Experts of a small language model: 128 experts in each of 12 layers, a shared expert of 64 neurons.
Below are experts of layer 3 (counted from 0) of a mixture-of-experts language model. Rows are named router (the router's row for the expert) and show model dimensions 0-127. Each number is 128 + 24 x the weight over its row's rms, rounded and kept within 0 to 255. Numbers have three digits each.
After each expert's rows: a language model's description of what the expert responds to. This comes from a sample of Wikipedia text that the model never trained on.

# expert 57
router:122153133151139156095128142169106090139149123178149125140148108084143154147129112164130070146122142147102085132105151154134152113138149077148160085164140147101132109140129107124136139134146150136104173121106146113101120118152172160143128126110112101098083138165111068121153150112105167090154136077113116103114103122110088129164140136132149120103104102126155134138105154107145111137115
Description: The suffixes -ly and -ive inside words, plus common adjectives like public, political, professional, English, air.

# expert 37
router:112122148140141079109105097099113081109137145162158147121180137138167167125088130182139096130135111127120122113131156127128155150110148107156154106143104120087092129092141118101107142094123130157130125156129132130119089155168145144160081077129123138128120158188108123143154132116139149100130190127153112085109098136129106127149143134140147137083127143131137163132108122129109113111075
Description: The letter-piece s, mostly as a plural or possessive ending (Euros, women's, Wars) and inside names like Stevens, Silberston.

# expert 27
router:104140142177138129109100141130161089169158163133157170128149127098147133097102149163157081131098122123147104128103172125177114137080133143157098141145112181108078124126089134103106122117123132130139140117136139101100124112125124128098103129097118120136138151117115062128138134111116168082130157075144107119152112147148129130129124150122160113085105092147142098155115120150103096120141
Description: Syllable pieces inside proper names and foreign words, e.g. Mar, Ar, bar in Abarth, Ibaraki, Deadmarsh.

# expert 41
router:123103122122189098150121124124136100109125140134128114135195148127115177128102165158142063141114108185141130124116155138118126116124137148142118132144133150093108137125106112095113112120132135107118131167065128157110093152158130139161091144111119178117111137121111106089130126084124153093181156140121101093152133123114115130140166129093138144119121098171118122116128179153144116163127
Description: The verb was/is after a subject or birth dates, zeros in years like 2006, and inner pieces like ry, able, su.

# expert 32
router:094129125149171115144141131114175087113154121121140145117150095129126149171135130149137064124135116096142087115111146135126109121107121123107120109157114160083087145110110082133099113111147135131144122123092117128068111151154136153138119112140138136138115168118105128109124099095129154063153143114133091100126063153093118114144180149138129129082111118139122141156081137121097097141117
Description: The word and, clause- or place-separating commas, and because/when; also the ending -ar in words like Nuclear, headwear.

# expert 8
router:133125148184122075128121125127149133138151118143180133130151105135144179152120142153140110128121133116151097101104152141159119134110111098141131143143120171102109128127120084115127118112163122146119134132134157144100078163170125156165126134124104150114112106135093075115119116105111123110120190118143129095122103125106084113193170146131171126132128118169167126116087143159088106147121
Description: First pieces of words split by the tokenizer, often after a/the (circ-, pop-, p-etiole, Cu-), plus colour words and stray spaces.

# expert 49
router:138128127147140115108136109149098088126183146140123135141163093124159172116116123150167109166124142154150107132073147153144140157088103109169117142137124134113109123134139119117111133141129130137156102122101115109120123139167130144144101138110111177113141141147104072114124087082125178121142146090118152113160151139094110148168100095141135078096133084153116165159133105111122111178119
Description: Inner pieces like t, ve, ves, dic, vin in the middle of words and names, as in cotton, alveoli, Indicators, integrity.

# expert 39
router:115122118167157111137142157112149122148115135152142151091125085080112142124112099126080080121101136154131088122098139149148138091112134118126171128147124145121083160104114109125126124075100146124136109146097115111117115140123113150146099147139083149132098154111126089146149125098131172106160157113124105105167141140093116135147118150142146153076085080138110137130113152108088072123099
Description: Ending pieces like on, d, don, ton, son, de that close names or words, e.g. Verizon, Quizon, Indonesia, Hedlund.

# expert 40
router:091141175171165080130097099116136128142112138139125151146168107131109159155108142138116124167130093098158080128104145117114130117116133080127118135139149092112083174112133115097092110131149127129117118145098144153100120116153131146103081111097116139113123135133145049157154120088108146138134166122134123108156098123129102108183142145117131107116103099134130151110121131111085092156102
Description: Consonant clusters inside Slavic, Thai and other foreign words, such as sk, ić, grad, Thai characters, plus country codes like AUS and RUS.

# expert 58
router:072170122161157140100114109104148099157151121122133131111145113121134166119115092160127094148134127126111088090082169144142121133104103083156129085129129123112118159089122136102118112145148127130118104123114154128104116162136145135131139128118122158127132208117097101157134117125127177055158141143118140134124102132109092119159140143147159126122080131157111112101112146119118132174092
Description: Single uppercase letters in abbreviations, codes and camel-case names, such as My-S-pace, UT-C, coordinate N, and first letters after opening quotes.

# expert 18
router:081118156157132100110134132131138094130157107150155163150148129140125134121108100184110050114129159129108074111108130143131176110119114142147120108160076117084128143131136112100140125115148178139139105136116123116129100148180117147129124105134111108110097183133105106143147126119113146109156145103180120086098069142115110151152139131144120105128126130138150148145138159157145093109117
Description: The word than, capitalized sentence openers like At, After, In, and opening pieces of foreign names and places like Ham, Mc, Bor.

# expert 7
router:102131161180144112098113100116135099126140112126129145128144111139145165142116111155122120156140115128103101109094143161179122084068124117097124105151101127102151179082098119096156093159154160112138126129118132128152097154152107148122097126164126152080130135128120092118144131147146115092119168118166108097153095143114133142119128134126184130119111063135137148140136129123114105167090
Description: Capitalized opening chunks of foreign or proper names, mostly in sports tables and lists, such as Thi(ago), Sur(tees), Pi, Min, Mal(mö).

# expert 42
router:136133142163169114125105151154140098140146132131149113135159116096115146115134102173098126160169148132127109117073128151146158094093108098121129142142126149116128118140127118138093119121128180142098143107111130132075094142137119116147088097106114147104118137118124098109149119101094133106120156118174110086140096155131118147211140132127127120113119063191144137109120140151116089135101
Description: Bare space tokens before numbers or words in tables and text, plus stems like align, vert, rank, ward, bound.

# expert 59
router:118154152155165115149092109112124098102134140100117108083155152097149148129128125163098106153135101127158097154076129125149165127101133110118157142163130169115141110121106082129162137149106136109125147117127117132110109133152159135126080115101092133104066140128105092098143118095095141095121142131162109096136128181100095140123167103132113126121102110171102135130135163125077097127105
Description: Word-internal pieces like fra in Infrastructure, u in Liu, plus participles and prepositions such as led, named, among, within.

# expert 46
router:127136129134143143120136081121136060134161138106163132124181139139147179146141125173158111133142123133121099127110153145163112115134140128119108117174143121098122141128130072109120115110107167129131112134130124116120092141151124123081084114099127155120114159139111103083132127135137096116160145140106115068089094119099115153183103179137165122119130119175153124133118134114090115153087
Description: Capitalized first words of titles or names, like Super, Grand, General, Real, Central, and pipe separators inside sports statistics tables.